Experts of a small language model: vocabulary 23015, 96 experts in each of 4 layers.
Below are experts of layer 3 (counted from 0) of a mixture-of-experts language model. Rows are named router (the router's row for the expert), gate (a neuron's input weights, with its number), up (a neuron's input weights, with its number) and show model dimensions 256-287. Each number is 128 + 32 x the weight over its row's rms, rounded and kept within 0 to 255. Numbers have three digits each.
After each expert's rows: a language model's description of what the expert responds to. This comes from a sample of Wikipedia text that the model never trained on.

# expert 12
router:110094089111139083048212101126086183151093202120130174078118087156150144100113155177119102080143
gate0:161071137115167154116106103102164137137152086110208113126133122088130115124110120077168104105120
up0:148075110107186150098159131090052081108140111087095122134173029151135107129150150133115148111140
gate1:145120154198138179166151123177127162160124116122100090157084117104110116070171171182146131105179
up1:140144149154106078201123147085123145134088120173100103127151195163116142165173145146121134157131
gate2:172125151137120101091124140199175082134148075084181125119141104139192134163122091057148139176145
up2:111117094141126054110080161139120114156126131128135184115145162128166132168124121154150171125128
gate3:149105143186114120105089163166189052143144131101104107088168121152098150125099108104115174175117
up3:124121158096095122161159123172169139106126096068194124088172068104147110129131175153086098107139
gate4:097194109094110115110116113189109175179140131120176147118058148126134093153104119101076137107088
up4:133190134083100134080141109168141138137167179170156183128125138171090114138229121123109133052064
gate5:174105093153135152141118206104170162157139146106101148072096108153135133111057134150136092152146
up5:157139061153133102167141150123133192128139187162123116164149202138156180155074166149157131097098
gate6:154151127222104131078118095157150136142110135176156113151125118096185121095102170131123118128156
up6:105124140120076114126132114130106108116117144138094104148143090131129168102119116139135112129069
gate7:086100146160077158091139035176183192136067112133147155132183114068157123103106088126140131111178
up7:141107138170158096110164139154165138144095119081129146063132104121165099096065108120152156123128
gate8:064134089124069156112089155119115160074107096151095098122081142167110114125114111163127195112110
up8:133101159125107052160143124102162098148172139142120112123182154152159118143163137088149101130121
gate9:111141100102067114171172118172150118134191095078162138142105138133101114094119162187123099106162
up9:083135096104100143145167121152156141139164128124143095140115145133136118155174173162116160115117
gate10:074152110124173099109143082131099147188115075179134128096103166137161153117120168129138179125125
up10:044117091140190035141172177061097065085188090168098166117089140154152188063104163136124199106127
Middle and final pieces of Spanish, Slavic and other foreign names in sports tables, and place names like York, Jersey, Orleans.

# expert 8
router:143164134102167131150119120151178136186138143124119163148113081084121146096116078174140078141122
gate0:165095101104109192103167123104148148150133139065128120070090136153154141127183079111150212134159
up0:166112137120105194093138112114141189169146131073108101141118157136123206105211119152120162084117
gate1:101116121171086121091158143152107129115180136150138110174121087214129092161114094160125100193136
up1:167178106045192132133123107138151130147113110138100132113099159100159129105103169094121084072085
gate2:135124085135097097185147120059112139095114169087105181147104129155159098122137133111138134223137
up2:095117148171139131083077156105082137142135142156129099145130132125091118116115105145123148101129
gate3:169155153128138138147089143164158074128147120113113153102127077160126136107094128119098083094087
up3:137156107111078152119164119124101224147111125118183089102091144159105112140110116123132160135142
gate4:134105161125093053078140120138181087133176128125129105060143133118142154100093141121123127129109
up4:125147165167140154168128110154103105147175172084137116167171169080203102132142140140111168076169
gate5:145099090153121135101123144159101054111113148149096126119115071146190166117090135129132135167084
up5:075089007161090133102202107068143112141095137129145136136169111142091112163194105132124169128108
gate6:135140187170136102095135101116138138079116125152102104125124157126161115154137128143114102146182
up6:113144154121080119160115081057109154104169077075208136146129150156147074171193173153120138155082
gate7:146142112172139131111142154139120116129156146146201105207180163104123133133126115149124107136074
up7:092093133158135119090080120220139159123111097080082120179138156119111105136141185166115120090143
gate8:107167106124097110162162078105114113156156109150069102158108152117122117074136125123105135120051
up8:119087157096169128091123109108160164104089155115187133089076131144089110205107117147113144137188
gate9:131119092076102124135134125122027110140149172153099109106087090206134168142151149161164149128128
up9:117126115209176138129123144191177098114099144118157172078179146143130099129079104059115072125107
gate10:151109103071165154147114194083157121131119079159117088098131113138195102095139115146143168191166
up10:173152076110163155108107178094098096125110118151125066077135131146091128100101160148156157173142
Periods, commas, exclamation marks and contractions inside quoted speech or informal prose, often after said, with words like you, I, really.

# expert 6
router:143134116112147140182085171157158069068140200104119114114149049157152177089094149094065101151175
gate0:137174072105075041153131080150132150110144117085141103156157150101150111198179095121123099103093
up0:132151130154143118139151111079099159137090104188117147096134142143116132122113135144099126124143
gate1:192121131163141150143095116162086140135141143164113135097150194154104128160165125143071172043150
up1:112096137153117100132172103104068115131123174155118164113131194089144201143125139183163083120125
gate2:119179051173122064088114103148142112129109162164095154116112155176077113159173135130153127080147
up2:083133088181111125106070148148148124152091203078108121109127108113147137089159095110142101134146
gate3:076183179159104190073148119127178149141125158110121088143086161131122148083128158099182130098146
up3:117146133152077152134135110128117118137166086101121105129117185074134109194134146131140102106071
gate4:075138139111114111152139116106101102154105126127140160092132151090129102179107164124167115131089
up4:142132105134140143169144141115085070176161112151114180147134119095133118171141128174095167122111
gate5:117126072135129114141128121107115127109147171159138059103104066107100154141126089134124108118120
up5:052168157155147152131169080150075139121115114170130145119155141091089126150077178104096198120148
gate6:191142149111173162161144142128114140142167082127102044124103124142148166054122064121135143099168
up6:058103051098139147073164148117178152121149123126164140142097118088156126192065143133120022088156
gate7:092073142132161208114060124152161099122107137171080103139143094186161149123095117077123086118175
up7:197144137125118136084054132092149090142095136118106154124143149133095131138058140144146063143124
gate8:138186147142158088141177118153157122102098144090157147137118095151131128090162080168155118108148
up8:118154149113139106149149137120117095120062122110118148207177091137120145136130117117126140152086
gate9:196099125084144128066164116153104126125180147134116165177125197129149128135148153124148068096175
up9:111154117152167094104146100157196145163096190107114151098157123077088173097135038122136090088137
gate10:134128092110082118139110115109038114097152168098142125082103093131087108155105135100106156132129
up10:129116168119095132144126157155136158128120116118108123145131161100112150141103167139093089171173
First names and their word pieces in biographies and name lists, such as William, Robert, Jo-han, Nikol-ay.

# expert 34
router:151150181140100185136085159140141108175186136138119022146083148067112193139136066142000131179110
gate0:148140162072144140116146171146157153122129133118129090090072168156192119116165157175123068164113
up0:134086115102111091127205112091193157145122109105096135110099144121075107158068130098103098109129
gate1:154191159189116100123077090179160073078106073133194125131135103118117101075076126180167067160112
up1:200134134173129102093058102186139136105187116145113116173113116129109143124125197191105056189127
gate2:159155165194152129124125128133149146105147153111161115103069114142118154123084111139126139141137
up2:159188122132139142104128155146104133102159196107139122081107120143141137167086124107141138098169
gate3:121083155148147089114104103097182181124120100117120142166119093119170138098112122122121153064205
up3:149037180162183134163136171170208126093191102131142129133119163120116138106132145160139151095198
gate4:114173158132103121090122088159112156139134121095118181113141177160219122148170138140110153168152
up4:110082117155149065139135138132161162132122118099182122122189172132124140142109181129116150138136
gate5:083113112072136133157179116091144149123098161132139182159107115148116136136117088132158163100133
up5:204105138103155098149182132198135076105153118090068137173164056133163073186158145128063137146136
gate6:104167081157158159165170152125161135107146164187143106081074099161142150123090182153131130134132
up6:179143128096215144140085140084141125084169164120099144168086091087131142105052119086172133127083
gate7:135108167080107097158117114159147096124174164135154144204093125122079084159081177158131056139127
up7:120180060200113164090068120168150173135157065174072124063147176113141135119190116106138155117118
gate8:130129123191150134109134104125102099121133066170130146082126164101144183104109105196139092110154
up8:136141106120171131115143105164163131087112109085123146169163155160102079173119137152175175124159
gate9:080117047138102065103136140061087156114088130114171186181125148160218156134126088110141205137152
up9:196125170070062162113162115173161098089189136144138112123206102151107085135143137149088126139148
gate10:130101137139141135160125098150120111168135113116158175164134143107117129083107110135097128146140
up10:107090172172135166089123122131147124155180145171188103128174094098095140000141140177135102127152
Opening pieces of split common words, often prefixes after a quote or article, such as dis-appointed, un, re, sp, sub-mit.

# expert 60
router:093095125100190198062099129173166108192113156142175179081122152108125096119167132151154142122151
gate0:071126133136157167131090109122152118161084107136138109167171088154131132095073119129096098125156
up0:123161158082117151148109137212168136181143100176182124095147111152144074134135120184133104140131
gate1:192139123149132070155091155163125121080115119165138144102113183133158073196120176149114087098156
up1:116103165137180223116159116132173146183133161104130166067145181154157097174124114161128200116217
gate2:110093124104125127138172140128156119122154099127101121111109163131091146118089145156128080131083
up2:118071146073104162147136136133160106179074100092135165099134129142120147159133117113148066144062
gate3:127100097140130176126118131131128140166077124138155134119193055160214041158103109101123143160105
up3:084067115127107167116124166126156125100116109110164102150135107108102134052145108128114145150095
gate4:083158151170115116097111098122130037150119193140145123113118134081113081114125108109134110151144
up4:144167093158176163146107162104116129127073103158130098150168148183141110115072147129115101133127
gate5:134196100115161134148126122155130116175084105126108117147105096155122106167148084118157123117083
up5:150204106090115140146151123123113115184109139188118146126153188159150088140188184144163154152083
gate6:132134092125089135075096142186113156117130154184165086089130148133141117088113161157147083153116
up6:117166120143101120199088129131126055138156129161146090150168167181139113176135140163124161148088
gate7:149123074090114114195156114144116132152167148078098184104150138090128107128106147057139151157082
up7:137123140120103153137075099149068141088174149140101139111142152173161143117121101182076145098133
gate8:198092065134078130077151149090141111095157183092075138095128146082103100129085169160155102106131
up8:130171123127140144151126094093079122196108028162117154175159134118109097208162156114125142100114
gate9:182129100170137116118157179095146130104112144139159135147149080191153149122148201108090184129087
up9:124099164121120166088157124171122058171087159132130161180151150191156077177089166044127184147133
gate10:158158114120109114109144068125175181095087095046146141147115140139108113162150120109120173128119
up10:118065156188108100165183155054095132157141144140096114141126080178150163137122149155095159090148
Parentheses and dashes before actor names in plot summaries and cast lists, plus articles and commas in TV episode text.

# expert 13
router:086089087164179139101106179119139103131096111143116173113150097149125157116123125150199065163180
gate0:118102147145114112107128104103117096125108101105112185136079088099111138122140102099143092093136
up0:123172179147122108063090092141118123130099073088092173105104096112077074196074106101152142150144
gate1:179106128124128157081112133171103124174118091083151129131103139111134144152012152191067088136187
up1:195087176142122148079127131142094133185118085123133108103109159141108141120074195191080108175181
gate2:170146091137133203171185164127170126151113101193035113158138155113135129137135109115106086175107
up2:137117120086115141146128137141165137109155094153154111166170154136136019127082166082095094165057
gate3:086109126127139143135098125125121163100120171109080143174145136149151150091135111144158105059069
up3:135127100159084106136093187128103143145095052119081114187100139156159081128109158103138113175161
gate4:175122193087127171146205158169116124112105102111108189169154142115124119187104166120076175147129
up4:133097140099159139143173191160161107151098095127105185160152162144173155167146189089108115169159
gate5:110107122099130139156192149117167115125131138109069119135090078104160113148079078130132091157154
up5:148174183140127108138044129107114133085088098131201131202188193123145138117168126094158105079111
gate6:113106106119130129100077186149097143121134110133103190101102165139129118139107064086111162118143
up6:123078106161160132088083192148133164157166139164117182134136187163149128131081133119122132147110
gate7:134094109091137139139158121111143130085105180139117172183132132102141144055175049068143160143063
up7:139092114127113138075122071172140103166134127135154163141119065148167123156112136148140123139076
gate8:130114112137148175155165175167138107131158170208081067120150064161137077120147109151154198116176
up8:085093104196119155069093101097137111152137135197108146152100121110147094126122118157166162137133
gate9:137088120086139118133145138142087158138154139124125144073096103142101117092101109143112129085128
up9:119087126147148124137108177109107130124111096144136114057071098196133125137117116118069164095077
gate10:129105155167184132172146127146106115124131143118109094091124138152055164162063156152081137115073
up10:175103090136091114077143133107128093138162164135144123105143155110145131129172164154147099174132
Adjective-like name words and endings after the, of or University, e.g. Central, National, Royal, Catholic, Univers-al, Duc-al.

# expert 57
router:154146134057148110117119109132162144143089137063112171114108136111131117145105186133162090165144
gate0:148202056177180148195132170124160159186127173134123147166083169132144120155137134112105115134113
up0:144120136142223117133107144106182087181125206110147112150134109065095153138123109103134083089076
gate1:130160161148154117116157098130095103196140104111158116157118175107166138116069200179115125101091
up1:139067123114116166121112102125091156128129115095153092152035075135111103122119119140099116136164
gate2:151198176148137162130209102151105161157155094091080117126126155100110113114076134188111149108149
up2:113079100146090079156094147097159106073110121142132110104125104174135155089141117117138095149117
gate3:117045140092127135086121104136173177113057088153128101174168111104157152143154089136111148152067
up3:190128125136062102105176157157133126129072135183114140198163145109096188206119174171128132163139
gate4:198149126179104136101125132112129115110176127113137138160138131084113154149073112103135078120086
up4:164146122133122069172154134077094140131151126167159101118124132094085148137135172115132127121103
gate5:158112070121052159127060109191100098109125125141136116143145153115112098131139159121090138107078
up5:132157172108110113177071109165127150098117133129088150158118130167113101120148116135114112129118
gate6:144170100093123110129113097126090210124151106096104164134159117128114144118150095195156129116138
up6:133119145130167155127189137139072069179109170122097105106095152097123042212106163084135098101174
gate7:101137106144182135123126126103107050170134121146129116162095159050117120177123151129107130092180
up7:101112075154169099129127119084132109176092143160137128141071155110146117182106140151099163074188
gate8:117135135083118177179168121071136115178179141167102085138043111156152135103184106110090114129088
up8:106139065081175120086122200128121128176150162095140077107115164143148124139106118102128091126111
gate9:139132125124147058156173125059147123101126074107126119139060177124159143105088157158126115138120
up9:123148142123183128136084195099099054102180149158142082160102159114112150099102139103119101136155
gate10:108111142152151167146095175093089116103154070095231070131095116116126140136147164126101152154167
up10:143108068146148129107162131165098111139139188147075135134111095188050084162167142113114166135101
Hyphens starting bibliography or list entries, and punctuation or prepositions within citations, like "- Parker, Frederick D.", ISBN, pp.

# expert 11
router:117116137099148127059096091148154150154081132097185164182144134089104114177102137169170130104148
gate0:112095178121174122104147125086160101114103138118213108164158104109138207067127141163151124147186
up0:073118110118154078139106104140094125088156123141181179143103153191164151116057119083150142135137
gate1:174193114108138100178086176162121145157161095186093139202112123083089108151115156124101190189110
up1:107091137144101124125196111060126103125111116101077101112108135167140148121105136095082061052102
gate2:147130188118123176124115125101173118099132141106119129151143164172112103159131124117101154108172
up2:108108132112106128115142126093114114068113136114104163143185116145090158088142118120125160150112
gate3:099125120136080107131095103127105078125148121176096080124087109116111127133115147122160148136099
up3:153090179081146094145106145099073131107130159153161112158094067183079102125166130143094128163044
gate4:120083147126167134147108187097163082132130101099122148076146128160086122180139128093117141133200
up4:165143088058129158126104178157135146110069136115131138114144130061119107101086084124178069080154
gate5:165169150165141152165100094106111136124118097129101151145121129178182100115120177070131178126141
up5:157134128115205127157144152110131117117137139083109118100148062184179137122122143149092136187191
gate6:191180115170094158088142134152161151112101083068152139113197132067152111160113065129119146127142
up6:123125095149117083125118136111121111113149098072120120139141135094129183136084152105091099086139
gate7:146151105140146149174154095060085150115142136128089132132181154140126162117114108137126135162112
up7:107073072154181138138151161185070156165087136127068112112059131110155141146201145135108149188180
gate8:106128169098113091170137109137094171123123123054129132137098129144069112136169110139098094135075
up8:106124168137150099088127052204095100130137107047095083138134135089165121141204129163164085139177
gate9:101161113134150139183221112121120106150144060127060130184170086141077099092123155132147116202101
up9:184129113127142148150123161094123113089070134098099130153098168148111163139172158101115130132120
gate10:137130108143165139173181123176151056062073139098091138165151129158171106109143110096132095133155
up10:132132111051040130096139092101087161145094149137095129175117173142121125117080065090138154109142
Digits and pipe separators inside data tables like charts, rankings and climate figures, plus scattered prose nouns such as mathematical, health, government.

# expert 14
router:098103118138131072092114094105089090096096149130156134162093105159124160187125169189046155087167
gate0:173177102111087100129131134127132103106186130096145145196095181128079140166154143120125111119130
up0:132109154074167100131143155153094174072096072067148120125160105098210146072144034119139127079107
gate1:081132141145090131172107131079083130127122084164078131135093101158089129110193160162149139179118
up1:143091106094118105103198127149095121126180140152119163124115111168171112129176164135112183126116
gate2:101150147106136119088077125129132171203169121169068101108165071149117114108149182143101134142131
up2:152109132141144180156113121090165082075121137109125150131078163103097108130130107144174097104134
gate3:104135161186145062181158106149134156099088179168109112097155122107137151136120166153169157071094
up3:083127142142091091139152127117110126074116149069168123082121151094068125173114116157168108180058
gate4:138123172179109132153102109124100146189086154148104104152083139093168122077159073126083128178130
up4:107086115200112111115127159074143130129112127166134095138053138121194168080138121134115119147073
gate5:132137050129144122123103115138074101093125117106176125157145156131128154125113147121123193110115
up5:145132172171175116144127110162165103145153128113151119089134117090116148125092094147091097057096
gate6:121152142162147153186125113084087113185119132139044133126118183084093118142116114159197127112125
up6:158083146027126153165095122133130113148161142098135139121144126159120073199132154150142142108099
gate7:137069100138084132161138114076135118130134129146128179075147129180158115180105146234145153096094
up7:085145126155138122228116122076172167126102140120134132069095126150122157081165143158126148088097
gate8:098172143153109112091163124132176137132099129117152130109112105087125149135166112122125142061126
up8:136114123057217098143140133179110121127095151096147082186136159174185139113086131092165123088146
gate9:129138130194119131132118149097212071133125137111155159082116159134101175136101175151132156121172
up9:152103126101103176117149122158086118091132117148166128160111098159137136083096119063118113149108
gate10:108137158176110152119124119119082157141154111186124148147147118143152134090122135116139072128181
up10:136160145136131146153102114115110103133134169113098118102119184163082102097166137126140101126143
Word-final or middle pieces of proper names and place names, such as Bronx, Huntsville, Swibel, Wales, plus Historic Places, KO, TKO.

# expert 38
router:094116083150143075144117117078076144115092104151179152145153158112115141133073143126130209174159
gate0:133121113144116132169121145166101096094140094141091111131089126155056106104135083113118127206140
up0:161147154120159126195118098128124096110135112106170120102134130105128155152135086113121132143151
gate1:120117160081108106196149123095144148097142080106115102146115100117215110077154098057148120148137
up1:122137079102147104197160186131093102092135072126123092177101085119183117088119109063158142111171
gate2:142121091128149195130134120144139149153086139125109094151157125162090124100108109126132168118133
up2:100166115124221117129147081118089094096135121145123183189110155094163132177164138093164137121091
gate3:137080117135150170192112181117099071083156136183085097094109093083093094080109148108152157123145
up3:132067169117126126176128185112167105149137112160110066093134091103128096114107150129126126104122
gate4:108126179125140168136145175083097067127159108108076088163141134184143117122120086120126117095124
up4:139086148081158138149100198057110086112136071107136077188162115231166137118090072138090127087173
gate5:139112142101162157121164155100129123104141095087086107097136106110159073175070113110132126162168
up5:129132117145145086177175146158065139187167138176140114063143107135196144127146133109114150137115
gate6:111062130177111077093147113099160164139136100123114184117090164038087141179077190141131117134085
up6:121126118108126133193115110184106126094135136113113130111192071155134160068167098141142143129192
gate7:125128082127116100105102132093072085125136131140052165090075168165131136121098129171114105116099
up7:136147061101095121070124125109090101084117102141046164094087192138107119114108105156070144123089
gate8:146180133126091147134082174126112139122122142151096113138189118065129142106136171096143078185090
up8:143119092139061120146133142129095124123121130146089143143140108135136116090174110139165085149099
gate9:097072088099084066121144168129101082076174167121124112071094137184080123214138085165122158121114
up9:070105144137151126111136045123115171150110113152123130134133153150131112182155140125144171065105
gate10:178118150158139146139061173149112146111132163115142049190174080103124164096131080097149136167125
up10:075142138129076140175162064161136098160072121152109165139157144080073138108117112192130138133130
Pieces of chemical and scientific terms (enz, ance, idae, protein, receptor) and numbers in climate, sports or chess tables.

# expert 25
router:090125170091173108083105106114157129167093120130128145098147132081103112158112162149194129058144
gate0:143112152126141187129094067145157113102121153064113154105164064099147174167109127137110112150137
up0:167145135126124149156104085098146145079131179093086151110130108120136139155125154156072156144119
gate1:137132131118140164157071211127089099146125030160118115119101143158162058098161126164126126137127
up1:099147119135062124111083160110111139119134171151125100184137101112065089119135122042127128146134
gate2:132112099155116138108093116131135127110095124104123205158136133185113133172117088168121097100112
up2:171155128164062126121133151104121144198105119172117088168121189114099099148100166121110120155168
gate3:105133157112142165164120201099091115137106055160082110147112066096102161059114068140102128169087
up3:140131184134115126093097160120177132173129109144096157102092115145135112095135117142153085112117
gate4:139097128150156139156115137087125108153138127123129119108148086097101146118114103141117097184105
up4:137226097078117092102157115132136166125084109132191138138127160121102154103088133098131162115168
gate5:062165144162065106171154136129114128136154132162107028158105132139137126113186072071124156129076
up5:114161144159085115159154114134129141149108048178175072163133154193115111117201115178160153100100
gate6:165099097091103076094065112152113187102142159103117120099138118165207118137161117113103099112192
up6:138183167153095157157165097185112117123117135081081160131101068138117123143160074114103157149109
gate7:140087186214153101158122157133183101124154180122142096187125126157116120135138070127078118115173
up7:083070110144146123154152097147112146135071161108144160162202198157112162095152077146106100104178
gate8:108140189144137117141122081120135098148135117158138134190144145180109103133138128177096150130124
up8:179106034153146140124059141144100151133135131147071117158134144105142143143151124074112128098157
gate9:144122107083145100167121171143078085165130113129173143161115109157105103135067135069161132134116
up9:096064077109138169105065123167086182139110057105147145143148115126100153116104165119121101100174
gate10:145163122105128191087101191116106114103127061148117126078136184141102116115157144092128183121117
up10:098125104107145143137157089045094125123111156186213092096093119122059126073103176105169165084052
Mixed word fragments inside longer words (man-oe-uvre, Inver-ke-ithing), commas in lists, and digits in dates and citation years.

# expert 18
router:169098117094148082051138083146147117150131128069135085113127123116133134159057114183170151122157
gate0:122095130148146129091110139145101066147124161172123164126129141092135095107086099093133102113078
up0:044156108104128160135135150109088129143126084130098090115116120085087108078141051126181088075147
gate1:089114073055106137132094067175133142123182151165144078122119148150055145161138152151098091157085
up1:124168124105087128134166055121109105131179122084122119132182173130158124078113068127108119136155
gate2:110192171086141101097101160124126137077136136121199127093164119187114112169138157160135104096083
up2:102095123180087119111133126095104098105096140157091113152094126150063137120109116156098137120144
gate3:128136114159143109098113161170143173083122148189174083073093080179165151117095081147123129175148
up3:148114119099122125089175177162114180134160090133191094141146082143158144174136054093139147166112
gate4:105072145119098083117084102150118101183112084100092106145054031123106123136143088129107095160070
up4:188164137161167155141131134083147106121185149147140147173188159155118090169098193146084130088179
gate5:102181074158108136096064103136146091143149065137081131135119135118114142182120098149105171164120
up5:103076143080192138145146191099131118084112212158146098146146116110137144081133120113158151105121
gate6:127136149148131115070088109127097144102087095090156102114142152123132110091085114185121214204126
up6:178132170211058102145141108155123116139141118114117159090165168085168124062096126174148121190120
gate7:092110109112136108182142091133081117136147108151119081123144161168148148082083140155127174115135
up7:140116120109106122129152112124136096153126167149131120143102158067166097126140128188143099124094
gate8:165166169093112126127157060110104100161153165119109111090090166110090153149094127127175068134089
up8:116142115095137119129146126109155117144081144202057173177111101128061136164105157116141173058149
gate9:141137131114147157129102099108107138140113108122149082120120132111079091194133138121156163165072
up9:123106157131137152125093136068102097160146120084110115129097191098164075143172125149155134131116
gate10:125115066098133138179167091118092123051110139098149158134173160123156139140118108134178178145133
up10:115120136122083131068157178157125093157127121114163131105100166154131125125127148177124064163151
Modifiers in music, politics and nationality terms, such as major, German, electric, Prime, plus Latin species-name pieces and ordinal th.

# expert 28
router:108097124106110181156153148148106154095156146155116168179169039180150127159150127077073143105085
gate0:154132136156120102152086168070164114110134081137169109156120125126079103134111070053204143192127
up0:124055119174146135104129096117090127178144125076133129108128113125091148082050128089133114118122
gate1:124143107084172156151145094093125099070164156132115134100189150134187107099165194096161167121089
up1:133132121143093091176111104101074119116180094110087140075120138108160061172120111149117146177125
gate2:117117158176152122097181158125116161097084158073117102105095095136142135164104105134114183121099
up2:066117079123095157091078120118129082100081186090141168151189118126163123102090142122153113065145
gate3:210137114169141095163174102093158111138164111119099100138080118102130095175136133119106156172116
up3:126115133143097068114204113126148137147080129109119118128094177123112122169118167175141188159157
gate4:119135122187083107126098081121083109099171150103143128139077162146173148122154103161115096112142
up4:169132135172050091147131131112168121079154141129099110108150100114144127143102139130107149117140
gate5:150117135167206116176146130100126130189101138181127185147167172102159112125191123129102166151094
up5:126133132094116135139159170137197151067151140105180088099082046125085115125115122126151104127116
gate6:132110109173165169100086158107130133102111109138135089135137091155090105153108134100114178210134
up6:138137170104144181094088121136076142159105085132104132141124169131141192134121125174095100152165
gate7:122120152095110093188157132156133140120133230104205149080105084155154050120115116123151181115141
up7:117115169152142155143139149164110178139157178133097165115066104138175101108190074076134159148163
gate8:142181107120163143133122156115080138192161146147183151132132082091139130168112088119102100115174
up8:059112166151140173127140129086096081163104125187077118136120132096119115162114143128099179141095
gate9:095151182126112189132179154153155109146086070119143133128148099181168155158111088112128164146135
up9:084103156139083123096146118134097161135167159096147127123134078138116162120150131139074139103138
gate10:082206146137134152188115178048058113116068114140123154185151061080128142123104056102089195086104
up10:141092117091118126134115143122154104130142182151152129161113185119108133107070153119136138167165
Middle word pieces of personal and foreign names or terms, such as Ma-ure-en, E-red-ivisie, Eic-hel, plus first-name starts like Alex, Van.

# expert 58
router:124131106065118140113170162117115119110099177160145165153148038196067122086135151116153142111135
gate0:174158124178157088137104113108096128100142081123161115167114138133083127122160108125151127124158
up0:165187128164108113148165104134115190166091078129125126147169168141116148085160103168120145117197
gate1:138104125119092150114067117083129147119111147122093127154127102185104132093084128146099063173066
up1:195119105114095144118190150089088070170105130203101085155084116099176096085029136105123112153132
gate2:112150118079119123212111084099134202126114111185093146165063137143177140196149097116124098136101
up2:168094130147197204113111152133115161141128081158124144119051103176102136142110078088096156140093
gate3:107076151075131098163137083142030107095102083106093126110128135121098126166096156132157191152132
up3:175101174169086109164078104156114092159131090112102148166070160102129088138095124166110115180104
gate4:157109116162107122156153134145176168137172185126126121063093147116130036147137166099162127142095
up4:097165142067135173107064130126079075151106060174154102140078117148091104133110123126141124137093
gate5:134153117196124061147183122200138192118169118121093109095128084153138151152110098140099130106159
up5:153060110151125082124196128187159174086189139070143115134178099135148162148165089056123111127127
gate6:181128077127146137157104127185163122096096132089111121121110135117161084149081173115165139094188
up6:111171172146136146114147118075153168129147119075130130159123122097110142107107112182141149073091
gate7:138122138155125125183140079183120094134201168091108117118098132106116110108140142146156144139072
up7:094138085163148100159176119121062137139184176170069141124135168128093173141122194138117152125105
gate8:055146122128134098155136087083080082098144120163142178161044061154084162091104125070129175078101
up8:147059152117143136131100203135164165137109192170124089112131147118104154143165122119143097153074
gate9:144195114111070088088086106104109079158112124129154124154105152147148164111138092161120055151186
up9:171086132138166134161140142090095157084191100130079089101123146141134094167108105139124131217145
gate10:147157117089139122112098075141183202135135084086122176107103102022158092166097095119139114114129
up10:133157128094138117140143155114182146129088104097158196133174061083129104098109096110158138165120
First tokens of sports teams, leagues, venues and months in sports articles and tables, such as NFL, World Series, Milwaukee, Superdome.

# expert 17
router:211121137154146132187090192135132085154155132153108122160140176107143175169126121133075151154163
gate0:136142132140119168148205102112140063208135164135162072163099117053101099110148083144168114134105
up0:131160093073064102104096115123126158085132131068130093124123173102162169155133118148080109135122
gate1:135104137142158118176164099056159051104126144121139109086128132086131134093161152149126170156155
up1:146114113101160145190173119097150102102175113084145128076106120055042144182133155168095082140070
gate2:137156088137131046113100150067097125108131039112160138145103121133105187133125094200110148089194
up2:062173151074106148103097088176160172182181182138116129098127090121084132101148098142101133139084
gate3:108115178129147145126156131117138149156041096147122098153116125075120128095156155141103129065139
up3:156103165164153184102129148100198098164081084122029121126130140090108121084131132102109115076186
gate4:141105120075093134138167138156096135144135087089148103165153136068152137139077134141130149106132
up4:099119133102085097144152141157130170110140126057129165125108090120106130138082114112090108108192
gate5:090143113143127057098086149118100119110181081122157127142124068101133170125157148115112141083163
up5:129110059133143086135110175128106170113175047125139105112142153155116165166123154114141151111105
gate6:140208102120086140097076151177099099154130153094193129095160127119119123107162128113142150138161
up6:147218068100104147179061119146115127139184193103200105115144123149073134152172138105098157145117
gate7:052137077100128123120111123166163104119170103093139126144152139120173169143113091121131092043095
up7:166167154161078151118086132154097120133141126153106079072074171100079108109159170152132189180075
gate8:108131147113123152117175096108170127134135122070148127090086115124098118124080108108128126085078
up8:117087120161128118125189169104188147166152180087165095054098161072135173119093111155112064115073
gate9:107134104119085116100049140123067094189084095149103127184119125152065132135172129147108179160124
up9:122176134179097161070082123157079103222084079104106134172081138113053122134194097182113141160109
gate10:125137119126085142133084147081100116089127150131148131132158161148117149091113118093127120114118
up10:112103050114148111111088136097097159109104119104176142146125098173180187119142095145152130141140
Single letters or short first pieces of a split word, often after a parenthesis, quote or line start, such as v(illage), b., Time zone.